Experts of a small language model.
Size: 8 layers, 110M parameters.
Experts: 160 squared ReLU neurons an expert, 6 picks a token.
Below are experts of layer 2 (counted from 0) of a mixture-of-experts language model. Rows are named down (a neuron's output weights, with its number) and show model dimensions 192-255. Each number is 128 + 24 x the weight over its row's rms, rounded and kept within 0 to 255. Numbers have three digits each.
Before each expert's rows: a language model's description of what the expert responds to; "comes before" lists some tokens at least twice as common just after its tokens as in all text. This comes from a sample of Wikipedia text that the model never trained on. Tokens count by the router's weight.

# expert 37
It responds to: Line breaks, table bars, separator rows like |---|---|, and == heading markers in Wikipedia tables and section headings.
comes before: "|", "\n", "-", " ", "|---|---|---|---", "|---"
down0:116083137151110144127134119160147145101119130154107151128169128156108114072188175083133127137150108124131154098203119136116155145106153155103133151175173154100119138116179118150132097128121090
down1:129132154144147153143118134124146151090161129088114167128144136145135083072148128158089120148121152147151167129118131124115085078115150119149121111133138139095139120106150126142125088110115158
down2:101109122139153108116149087114106117136094146115176126105140117134131149160108117129190121123119127178171126163132124138162167122127109097133175114099124103140131173103122120149106129099124120
down3:130108127138114124104107129115142058160128106143117129148135106125098120116090122125097118127105099119061138119133191109134102086121157137145151198079092128148112100142119115100165099166124114
down4:178094146121106114144104157123140130144108187135136156141110158119128124135116146137153149122115117087114122148172114123113089083146119123135143134114123113116120160135118165092164159146117107
down5:103160103154137065130164113123156150113104149138093102110084151144123117121152115141110164121107130148096149116189118141116103113147107101049128105165135118144105147169115177116110167155130118
down6:150127140159127141142120151138136141115178164143140131108105100108138125151151128179103139151122100171097141105117120198157113125146098127114099100057171158112125144153150101122171155104141108
down7:135117108165098139137125087166138161142082102178118144181138102133107107120145110155105098135166132129141148132124151134167115123139130151159163134141131121103131140113133123151121125107135143
down8:137147129149146135104160150164107121141159197172141139166128115142138142157108154146111127156123128081174118132128180142155151071162134105104133140150103132141143132086156118193094128130101112
down9:098136188135105155188138126170135146109108102143147137161110153152128130157090149113159116124122122128134105098158111099104131133119143167126133116135138109085132147128119124110159149163111160

# expert 63
It responds to: Line breaks and sentence-ending periods, often with closing quotes or brackets, plus paragraph-opening words like In, It, However.
comes before: "\n", "==", "The", "-", "===", " The"
down0:129164159139101128129143135122107137111088118147196099118139106174115157123146154142077114147116173165115098157140117108148153154134142166127141143134077158136123142166105097139162199124139120
down1:080152130132166118125107115153110155120081131100113141137164118149109146165154096105156110126114138106144099117115121136077129164074169144099108127135138136086127123128100142103161137077086153
down2:166152145103122166096145120115116101133142065132114090159102108104135121130114160188153174150161129118085123130105120148139091119127154106128171078152129140153113112125042129156097115131135128
down3:094139082126111103111121102140098122138140104120123161129111138136160134121094135096149147140085115116107127135112165143084118135109116107145121137139158116103119128151167081118161150155111095
down4:136136134110197133124152118126120112158109169146181113124159141158123119179135139103133143140147132110123110077164119168139117116164137117112132119121114122086146121140109165159152140092118174
down5:124143129150164133131115125113102157094125111109138128136109113054104154067096117102090122112128141147148131138136097108156139131158164073111126130143088156123144125100130112128148162148127137
down6:121163127113144126152145101103123090141135114127141154124142136140130109154112126140125134127100137136137100119143172141131124118101075113139175073114154149119165082118120123137133083116136115
down7:115139136170124109190147110148110141129187112139147118147136115108140078129166126145146109135156111164129096108079126152130158127138126171116132144105111119120104121122097114069179161124131139
down8:126142097172146143104152149130125146154103120140128142134157117138101111148125137162148086103144113117125134103114153090157178066112122110124188121143099106164087122136129150123134131167154149
down9:141180150124118109129120137146124128159138124184124139102156143108126137093216128130128128169135149122119124105145107125176152090164120159152136161142104115128151104112111085141137138107177175

# expert 41
It responds to: Word-ending pieces such as ack, ear, est, ick (J-ack-son, Wr-est-ling) and nouns like film, season, play, team, station.
comes before: "s", ",", "ing", " of", "ed", "er"
down0:100119122108142110117101093083094127135131102130105135125131058130115141118117094070132115122131127118073137123137146093080103146122187134101138111134125136103179125164127120183150119089131114
down1:154153111185176116156122133136089132117157100139141103149130104151101125160132116142168106180104102124104115102128141110101181134128119132073114128105148152144131129154085142111153159127131125
down2:131169153098087177147145110113099124132172109148096109101177084107124087138179123147159108127122152160114183122175168142111081127127089109126145112128118150132151149109112116144157115139138158
down3:174128056122170085125078134141074111086116134145139097085123085131143103082136108127131131155112120144113108152115121108091118171199107126135141141137130175140107089146102131129142140099142124
down4:154084118131164086159134128103138168134089093151131112106157101129129151101135070119147165124152129103133079146177152112125092149167135111100169111114124143122165096143133120121126124131125181
down5:140128141139152149140109081149077120126111114067111149156139136125150123123171137107117086125097162142137132115121123160147131134118089169142185107108067131132162107156144102117122117168137121
down6:116106129102126126114163147163113150183129155115155141093166114137089093114134112120174097106125146136163093160116130109122133135129123111069152115117084142108163089124120153129116168088105133
down7:118146147158127113140173120125123107119093133088133102130090099126135092134140178094162121135121142119123107124142119119151158137140130149128119109149136103149136142091160115183078080088068155
down8:167119082133127098111100139119138136140115108149132114138152108138124106129136159118086145109148115129120100110149129128166144150152144122118137132143097154143134142136141119158120100141133118
down9:121137138109067085129129157148109154135154146142141155096121138118095158131114175131123117100092122101102123111082166109116137110122118168103162125115134126131105153111106117065145063088113149

# expert 40
It responds to: The digit 0 inside numbers, years and decimals, as in 1,000, 2009, 0.0, plus pieces like sub-way and High.
comes before: "0", "1", " |", "2", ".", "8"
down0:124142181095123131099123137175148124145147153163141094132121122111116079156125102135147125108142134105156155087082122177152154135119121150123087195154114168100149155106123147151121160119143112
down1:122091115144156141116108122120119168125142131134141147102140069089117134106154134160123119083099150135117134130140190130146130130163145134130124145117123119128129132148130156129086145047122149
down2:144131123111126124164116132139133130102154137120127126111104121111134123126141125144116148107138180136119114087115134173142114128160120134154101126058118092110144161080110193151139151123102157
down3:146117131173119157125121133147147120124119128122143144105125105120131093084135144149128157152113147098105109165063096092132118179114117121164120135150131124085125096086086146157129105068133157
down4:138151060131142158175131129116143131175109113129146123120141103099142138122100134181170153176122147133163101158097110141121124121141113123106174109126136141117115135126150102112170115105154145
down5:130132093154098158074091099123092172166175148104134143093138129088138107131141147161143110120107164127091093145109099119159127125130112173115114139162164144138150157123123125167142122115130147
down6:146158150169144130160093147163156108103123080142148112133134125126153125111101114101106107073101119116113089119113141104070129118134133133093123133130145137126151145166136148119118120133087103
down7:115105115154096133102120164135085105137168121089126112103104139098103094135134150149114126098128138125132111131119124190148163121113110154112149144100116127161091132137141136122107103140147148
down8:101151141149147108120103086129118136126114139117140123124132090111172118153139115124129081156156112143149129112104100140139144169139097124114147134115141153143114129126165153142129148090119113
down9:118100139110111124140119128122124133124093146146169116086097148133125093139192123139126125139108167118124107156076126138088166174127125140167207120108173143119112121156102143147170119190138150

# expert 22
It responds to: Word-final suffix pieces such as -ation, -or, -iv, -ment, -ated, -ity, as in animator, cultivation, competition, celebrated.
comes before: " of", ",", "ely", " and", " in", ":"
down0:144108090140115106130097068103152155093142118136145151148123133133152098141094147149115137105134131104115111088150134091132175106110144133132123158148137120114112168119105094116078107134098126
down1:136109114110126085154130139135121109126174128124092096094127166109117086115110139158110111149166129132163132145093156121152092141137150129130110148116120152135093147101137116117157094156114127
down2:125137133084125142118126096120147124122095124148114189116120130125125137110131146139116144130140107142125114135109090122129126142131091140123141115120123125149147157142147121161139163144106122
down3:113119138102100152107097143118155126166160151145117113128129100103133113124151136114108128144114138108129130103146168129122108111149120115099113094143116147126134210114114157176158130133123132
down4:158131138187125071193162115065167099110118132132080144109109155100117108138120155117129147091134110139171113126122160094164131086060148134146144105152160128138128121137156104157166118136135126
down5:165116135150100136123122124114136101083088147128118135143144106107121141140132145113145119114114120113137145144143121107131133114128143093103127148111140149090116172099157132077102126106068130
down6:095105129155115134129107177143136165109116131137097086132128128112107126121154143152113143171158105180118171157152104126125129080167111132156110124163138143122112171083190133104139103104120134
down7:146123158124108170169112108129124112138137140059104131140164130140114141110106145116106147096125126150181123134120164139089147104140132108115171108170105144093160113094147104144080147156117152
down8:107096149142143109173071134156159141094139125088147116116160132077171108116119163123173165127083179076137111128146087163135138112108149093126119128164164102131140118096099121175135116123133157
down9:135129124138136144162133102091104139100128151124073109144126119115090130108159131124121133136178102151151095132116100133145128107098118117151122116151107127107173156131139075137116119145104133

# expert 5
It responds to: Line breaks and list-item hyphens in infoboxes, tables and lists, plus heading equals signs and the word-final piece "us" (Gobius, status, thus).
comes before: "-", "|", "\n", "==", "The", "==="
down0:127138127153117093140115148142098115112118137121121106101112134111122162102136113099121143133113105097173153106129099132169131134138118133150087098115152162102151102149129114168134087172089122
down1:133097139118170110119089148143141101089164129144118134125115148130082100134121095087096166134132161110087138143104074167122126105173115125082110111146110135109160150159119153152119088082084138
down2:114131136180124050161130138132153171095103192112125114140130143131140167156161087148139126086105138133145138089174150138134131130144108127112151136177113160123147108138157111105166104135094146
down3:126113093162120117112116140153162114141111139135108117139155096061148134128151154121136127133130158122129109098096147141167080125160158141133158150115125113127155116127095122153094107144107169
down4:118125120155114164128114157100144152117104099097126121140138141142121109156124119133099117164122103110137091156121117133101123178127117126121159159128103098136133123114129129175135149125144152
down5:154090131137153123141139158078096103086111133180109100110141130130123185105137134140135159131088124135114145137137180154172142159116128149115187070156171134128155138169149119164144148100156130
down6:115064150113085120161074143146119111166118158095085116140141107112100119105107110128118152146133095118112083113130136139138102136153113167149142141179110097162122165126133080130150134118123120
down7:127122152143107143117147087139128082128147108135141169199104135114165103165120123103147122091121193153110117170113121133125134102087147080066121147089164143122119115106052149103115117135091076
down8:157181113115170142146170102131132158116133120110165107101120099099134075119105098173138118132095088121152096104146158138128156094134126113131067108117075134122120095097105094092114100161131181
down9:130098113112105147125073121105142132131136161171151128138128139118140099112151131116127135139126100126123157145095117141123131141119142171135154131146132084126160149125108100143137100125106147

# expert 38
It responds to: Pipe characters between table cells of numeric stats or election results, and semicolons separating number lists.
comes before: " ", "\n", " —", " +", " −", " S"
down0:148121129141111142124112160145099086132147138125123134138132124131180139168091145130132128064086081090097160141102149141117128099096140126130104142137112105100130126131155126086145107101112109
down1:149118176118125136114143129114115100126141104065093133110120135117135114152082105106113125097129128144122101151117086130176130154098140071110124143141121154124172142109117133148157087118065125
down2:164067155145122145122129108128117102172171181144182104112103138113099154116164135099146160152160131142133118132075118114124140120146109117126141112134135146127127152089140114144159130139121125
down3:106119102103114136126182142141149196137170147148136161137109109168117166177061150161141124119145176151149147130146112080105155138146090130143121135149149127097130125111152116150142133129076159
down4:111106125116085180115145091102134161156114164169089133125127128114147163070092130158131143126159104137086110124147127100115109101088147138164107084097115115121116124127112138156099135089128086
down5:094098157109118139088169129124102139123127150129133143131136168176115104096135158108151143161102159135105116143120113167082123064163140108182110156095150176114144147147177130143121150151113159
down6:172122118104130128160120106145097118086144166128099147131133121135099120121137143130129146172172127136133101108147140163145125122162099124123135132150132143129131131150151166144162118107105150
down7:142163129072104099102109175160143128103105101119124096127106110130158080147176133092092171109126160107131133135163078098133108158127130067109101102097105099086132133166095188139129157107169158
down8:153130064151144112113157098121126109134120117151138104142122152175128147121123106118106110136155123156137144047154120143123092111121109122188142132111099184151117133097156149102154121126153111
down9:158152138146119157131104124143117136142120170141123107062140135143112098122075127132070123114124155141135129108173109121121117139170090170131129112136106109130131092126151139137101144163189168

# expert 35
It responds to: Digits inside years and vote counts in tables (19-2-9, 78,433) and pieces like ore, our, or (st-ore-y, col-our-s).
comes before: " |", "0", "7", "5", "8", "6"
down0:148133133071151147151123140161165151137143159142131132130124122168183115127156136135164127119087153153102116110116142104119112145119136120141129149112115140159118104142140133134141093110116128
down1:148104128156097121132120093090083106105089100156079123111086142122105130122143099137130145144147185151169094166104149131170147152113127110130148130175105129075116149133163093128137109126115140
down2:118159112141135127128121075120131134156095144094096150083134122110184143152115101117158105176159109109107145135137144102115121117138117140128144071101135101118170150141151167138119127100104148
down3:149124123135151105139150088168161080115129133126178125150161167130105115135157137134139118155148123111133146087151119117159094124105143151161170142100129120102133124135128095118088135130102106
down4:155115166118164173119122144128104081177106131159114162120096153089174108130115111154130163130140112152121090132115085134133165162130108108142133141155114164112130126138132146202082130187144181
down5:121162120149134102122123135155158130090161121150123123110146134126070159152142117140113135101174145149115082130155142111118112140143087162166112106152108167164111119124134140099139097118160141
down6:174110193084103107140137106134114114164128159152173138148158110100128099157134109158117071064084111105135107154110143123092148141137141185139090112110147073129150187108116168140119189117153132
down7:142161128173125130108135166183134073069114106130157077092189102104099144124103128088152055141130119110141108092115126126132151116108116173156099132120124126143117141096163145126121085162079129
down8:155147135133124133159103134126135120082107124122105103143151142137091163125111162153142109146183117151139069144132144145170180135122139113111157154173120124100086151093136101116167120146171113
down9:129141119135133128182160134098162143095130112131146101145066083103080121121159108105132116121127104157153137144155171148178138125099157152124140162166138127155101154107148094122099117133156121

# expert 42
It responds to: Bare space tokens, especially empty table cells and before numbers in dates, plus rare non-Latin script characters.
comes before: "1", "2", "3", "4", " |", "5"
down0:114141112133126110156108114124136096095093134151130134136122156107133090122098137097135118174145158134194116116160129144101128122154152115098114125148126124102171127198125123128132140128107111
down1:116073131083149143126110107173142138094134129075131123162074141122104107122113110124123117134112078150088149127158123143153109115106154121165126115134094133137116122110153108106107145117103139
down2:110145085119136091078114064113094077136102118112150114133149125149153108105138117180117158149142135133158124112118107151149140105143129107170084125112114150150134138170155126090111124161158159
down3:118137129102103118139101181139143124128172138158166137133119123118117084118173138144101150108148165104120140131112104148153155129143091186160131094089112117137112102144077132164105128097140125
down4:122104138150082142156104096124114111114107143098139082107094145124119088129155116136101135153167177122148091123101138151088138135083116148162157146131149125166120130162108130114105065123122140
down5:153121146118110105160137110109124145177152118102139131110112123114144145122164104141116139120101115152171136088107138120158136119094171116104158138152131158114135138124096167135135107135157154
down6:114168132102153134111123144103130133137136162094126116144143126118131137122067137135156121107143089151146139149131132145144156118098130121152104127151127092123111154092131058142152142123075130
down7:105100111118123117129176081144147135151141141108120133153119135147131121144140070114140117145196130113148110149139108162138118098147138115127123101106094118142144101145110172119111143138146138
down8:161106109138155089144132151147142174130117139082107112088118127094149168102174151160105141060150109082190123111131079138119084129195159136077132123129154116138142154146145093121146115132136166
down9:163180144119106116114112094155133130149126138134122114106134093144090101144168106150096141123126129144142117111114164128144130102157120162161143159102081157105139144148083147143139134093164118

# expert 31
It responds to: Common function-like words in narrative prose such as also, first, used, known, then, was, often after was or is.
comes before: "ed", " in", " to", "==", "ing", " as"
down0:108133130118124137151153128143066165147117142148187122092140125106137147110162111090132080110161126111151127112111126107064084096163174124081117096148128130116121141178105111094110139192125103
down1:135122166129160076127150149144137196133147120117087090141119138114122093110121113109112103123170132121122087092131129145106118074144133095099140105126089118091156156183143119091110095132125169
down2:122125117170161119141132104122159162076102099135124118105181135168137092143113125110135113136142156105117123136177144127133120142078129115130123125138130141132110132089126133160126147162116128
down3:147121098166150143136144150124125139137135130147176104133116111104136102123172093120150084104127112147160100111165130105153112106129137120139163110121081143117152106159156049134128157093120085
down4:109137157206129130105153115121112102131147136104120114115125146113112061090129110141123103084146156141146130125100125146122151070109174098073117111136113140138116163109173102112120152165123165
down5:126120140124116101138091082136093141118132140121177094134155104149093134124162150153135122084139115153145084114140087092138148117117094129167118097142128196096107121116139118087165107134122119
down6:120127150152123078159136172079122130099110140103146109082114124114114142102156081164138099133155114156185076183111136102063106111125093157135102085101133140124100127158168112150116131087127112
down7:109139144118105110105121082155136117144138129177121158189141159120144115168172115152114113116131151148086140123127155122136124124136121095127112133127074113182109151171137139138123109077137131
down8:197132097148125151136135129106115134111152091102135120120098116103123122144125123163180134107148135143122097102125144137134141107117111105123150099116148135108148138145128104144147130160142101
down9:146139147134099144123153137151123106111138147129149117104100066087112104124169102121158115105150164162121144147161140113171146133154178102136107080122144112104111122117139121116166101088137161

# expert 60
It responds to: Hyphens, en dashes, colons and slashes, such as list-item hyphens, title-subtitle colons in citations, and compound hyphens like second-brightest.
comes before: " ", "1", "2", " B", " The", " D"
down0:140160157132146158142138145120092149081161152112146144170110139119154177126122154109132101136112116113146106136060154106115136116116116178156152095092162139070154120102123135152137154152120108
down1:109149083142129144137132140091120195109139135162136162121099106127154122121134145140141106105141117146107100154127096162156092106140109114149147144168143140119134118134135115137116149114085114
down2:136150144118114081119159128140140131146142099122147174090136118112168147141129103143114109128133142106113119150108152106074103132052129124117118148158145140128153078115110123157163129179113145
down3:118131155099093097152131179126098131113086165118150164100154117100119114111145103088124171108158105117149132138135135137130106133180137118074178124114106140141120160122118133154096124136146109
down4:122127127153162137141139117157131148100145122119134171138154123118120114158161110121118070155106116112127132107144117121092112144140110108099138109138135108050152144127099142147137127128098127
down5:142170163111068127137136150127133164149126118162148163119134099099121083145159125125147165129165124102122176169142107112151105135146130137128118170114117139140118176122099137165149137122117108
down6:116108171080081158148067146093108167109158151165123115113051123131135136132115142146111140160138113099123109161124141192118155135119137138130156117086146130121133126146156131155101122124141137
down7:092157125121111107118160119157147092129096112145147162075090097109117114131161118166124088142144141146143180129169136143142158117164094145127149155128103130132169113121112178144158123107159122
down8:148134160078118102161117097088144097120085122109114102168145107086137060123132104106142109153119122163133182126129144152163127181168146087143128165098122146115134155125108131158149138103146143
down9:165128117097100157170135134080162144089141110130106147124044100121095134117137153111151171118135140126170090126132152099162109132134136108128123069091148191090122163142106137119139092102140127

# expert 2
It responds to: Conjunctions, relative pronouns and auxiliaries right after a comma or noun phrase in narrative prose, such as and, but, was, which, including.
comes before: " the", " a", " he", " was", " an", " been"
down0:147178108124154094095138136140174121142127111154133140177151147153127123111119126157124115124088096188120094175151158126116131163160130131114117110158086123148103123136101103115124137187131147
down1:148126109125119129124129091187136141148152144116153131124100145114163141181134119142116137144106141129128098119102183168127111138111151114179109152136164154117151105126133166134139125134111115
down2:166163115137122119126136100099088129158158129153153096144144096095122127163111126096116146153130115101073136072120125137139130125124138123145109112137144120130165093083136141133126112145129143
down3:127108090098140184151138149113182140125113137120141175164107134136077088117162123124141142092124089145138128111154109112149163152198166123128114135147123128097141142142125113107090134150113154
down4:138160111141159151127148150148117129150143119130113197151143111146126160104139148145160110123148128156165118163155099110142155122201106143137100098133107125098161149121077058185090132134099129
down5:154111118099147122141079138179129105151110093095157145136152116145113132139161185133138151125120145117144145174177126100161156128185107108150138119154133126157109128123085120140113097170107101
down6:135105119128095133153093103122109145122135144126145125143099150107135123099143127150156118097136169117207107115146129098093101129139123140141128124152187152107118110091104117167116097152153087
down7:120113082129096143092164126176140151121130097138111179114132131148090124126185112160118146147163137133126133109093140157133088117124119155124088147170131131137138137082127113133093104121073095
down8:136148109152137150180148138101185150136135155138153131127110127111151123155128149165164170073083118089114090121112101170157093111140141130136140129162133126169140140123130187100137113119116123
down9:077159166142115124176139162134128122115128122139151128127097123124142069122156092109174132138157167089149091159092123166129129101154134145112104110127160096132128114134126105157137103122081126

# expert 10
It responds to: Single digits 0, 1, 2 and 9 inside years, dates and table figures, as in 2015, 1969, 1973, 10.
comes before: "0", "9", "1", "2", "8", "6"
down0:088112110115119153131090072138144153151140153147138147149167111150122125099133141128154139122152133104139110078133149118148136133111140087143160159137146148149108125102097124134083122096125101
down1:134121102157114111107097137167179092129130114133169167140113134119124096136134154136153108125106160113117129138076131161145114172132128152128181207086135138102147126092126182085163098139137146
down2:118105156127177105130119149149126180134171160132112153188122112117108131142148161144167154153158136114120088092105160171170171093103106129144118150140118090161094150117107163111187113105120162
down3:130136129130145155096077148148144151132114121149118150140180094143095087129129157134135097134114136125132132140174147135140128132142097116107086120123150102094156116155109080166133103118137184
down4:129131152088175117172181150092114120112146118121117152085111086116114131136121174125123149104165123133116109117102156112094136109130081120148102144107113112126161147149110087129136112100131176
down5:151119116148135118142140131139125086119129140117103152124099136098116107100118113114155141134138140126117147191119135119156133167121121107142140137130115134140099103079178154121167105133109106
down6:138118150109154147135099139104160150104123098105144112086144108132085114110115065137127114128082167114151117156131132128189142094107128123111136161133163148128137143123140144112126176120116149
down7:112091187144151111128127132087119137109116134081136107088187148136144132119147090114107114187110134152140139131150191109137148118081079140119146098141109123140138122115142138150112131119119078
down8:136104128142144121131157102152158131117137129117138158152102139092098104114130112093165133180148151150140102097093114139146159102138126117137108164149141103107085193137117137097150123112132154
down9:119137153125099138120157101137067183114120152119132155119150148095136125138129120155152097131136142101152120135109122124166160134121117117104158096121158141077157124126132157150124139137124114

# expert 48
It responds to: Last digits of years in dates and birth dates, month names, and the por piece in contemporary.
comes before: "2", "0", "1", ",", "6", "9"
down0:078122107118097137132096132143107135121126117108146108135136100120155111097149133112117111136144164126124145106119125118101151126157162142142095097192109130118146099119146142140129122189093127
down1:145137139123186116109151157113111101114125140123133128134128096112126140109151088201086115128114108158141080170154148119114116139109072142127142140165168092162112137154156111120184153146127135
down2:144138157157139113140114118094116057164095105160129148124118149171171169122139127158106131109127136105178152123125135121127101116157145141127144137149118109132156122178139161118120063168156128
down3:165140097124162145103115125110106124146120139141111146121154156147132079119101167134098119085108096147122169125111116148183176113147122146105133107132124126119110089148141116156114127151081157
down4:083095116081117138106137167156177118174133125130113125131168131099093178096143165111120075122105145156133162121098135119127149164136104111130129177153110148144163139124127119100174122101101147
down5:139110112171144129154131139113132118130119087115167167147125141133126099121118141137123153114123117121121125158126128122130115116154110124135105133098123094117105113083105127112102135110105172
down6:164092110181102124171167149147132131147137176136134111133102142131134056103141113159105133176099118134106104131098137129101137163081164146115108123140120140117123145120119102086089105159121113
down7:146135120093088129138115127094181177142087116131113135134166086154114089121107148142143107104094140135137119167151141123147148060134105138132090138121146104117116120123126147115151103138104156
down8:120155193076173135143131117135117135118127129101122140115156134125143147187138208114111105095129122099103131110106184115137133099126140092131181096101099139153123102154116127094109155106124078
down9:121150174088109116130088105141132111095109122157117125129139086165145101118165098090116116077124133129134142119128084155176158134129113125128130119131144104128150164118111112125117179133090096

# expert 11
It responds to: Blank spaces and signs (−, +, ±, —) opening cells in pipe-delimited stats or election tables, before numbers like 0, 1, −0.48.
comes before: "1", "2", " |", "3", "0", "4"
down0:146091140124149155117128130163141120134156140126158151119101148106101113164101153121192114139118114148153127121137123116142116120126137080169169139098135139104097118088097166107105096118084119
down1:119108152116156104101112138137155140082108098141136135107140106108116124111122108172148107100168120105120116126170128124162127116111147110152179157158100156130095126127134121101106136097088170
down2:138161136144123144134109160125113102095095161157142129098091141113163108146159115125140146126122146104127092132142119161175099104121170125145117141083115139135159114151130140167129123162103113
down3:132146154132163093128132114115114125185104095123163079148115099117094115112128128087138161161114112126155069133113146138156097099079105105134116105155120117165096150139122163168124144152125136
down4:151148154158107144142088139146109165135129114169126082167123139107147115092118155142159123155141121132140167082109133120131146114137085138143119116105131099099091122132142130128116053147098135
down5:125094179117147159101129116118165131166096136118111124149100193135115151124146102132120122184118121175155150092135124103112130100155104133131137137109095146151166124140110145125104128143128153
down6:113124138178084172122111146118168153106111119150084130136146105190102111167151139098117151112135169139126141115145147094118130153118150146124151103092137122137115124161179143114135096140152116
down7:112149096106120147129160100139088127120089178142174114103141158149128174114116141129139133149127124127117099119129168135070134128141147130129154137102114110120162153119096120142137172101089145
down8:134158113144125108144107101110123110132127104166128110146118113121143145149114172114134153140147133104139134126123122126147096157161171123102111128131141113138132122096153152116175149140128131
down9:143159125115124154154152123148143144145163122138149143094131118085175097124130117169098109159136147118112113137111122146122144126156154140133118160135062132149130159106109113105153141135136130

# expert 33
It responds to: Line breaks, section headings == and ===, opening quotes, and capital letters starting list items, table cells or abbreviations.
comes before: "|", "\n", "-", "S", "A", "P"
down0:162151129130137156170119123139161131080160150139111178129112172141136143139079147177123125163166094157141078147122150112083106129158117121129125123127116118067129109098144161090113145111145138
down1:129120131172129115128172145070104128097145149095113127160145155143142136139078144085090163121133156140157119165118097135138131164097128125147151099119117087103124110119125133132137114128114128
down2:122154080143101125140149127113118120162153099106165101118115158143120112120135155125122131202122108134139135095118139146140102124120108166154170136136139121180152094076147091140118084135141149
down3:162146100143147092163147112170153094132158113160121092136096126098159136124124088126170128115150128162126103146108123140211137149172155165126173146104088129142160121182154155138131144113105136
down4:113151091137119130139128108095103112108169119155167063112095137106119160152095148113076078131118141151187127127122100159130120106137050130085160085116099133124181104107128156179128136141077126
down5:148150133137158168151130097131142109146083149138150108144125139118166094117134118111104102142126119104135140101137137132141110106159067128120123101049088100093141141163167134147161087120062147
down6:132094126142105130132132137168162127102078144116101113109138117115113102124149119103090078143134126091112144140137144097131073098110120125142166127126138133140138105182189130119110106123161099
down7:129104106141123152111072149147116132110156122125114149105150123110137101132158148097109106116137161121136126138143133140093131112122097107114150145138153094104109152106125146128150143135164144
down8:161124137116126124105111107146142131086125176106144174140128135105139131116156133159138088131113146151156114072152148168123146108095123165118175135136123143116160096156152089123162105142083121
down9:096111146159148115108112156148127150118140128070107165108171121103096128106115089154130115150101121162172147126144124114120148131114116155162109151133107137133101157118126152116107132163096124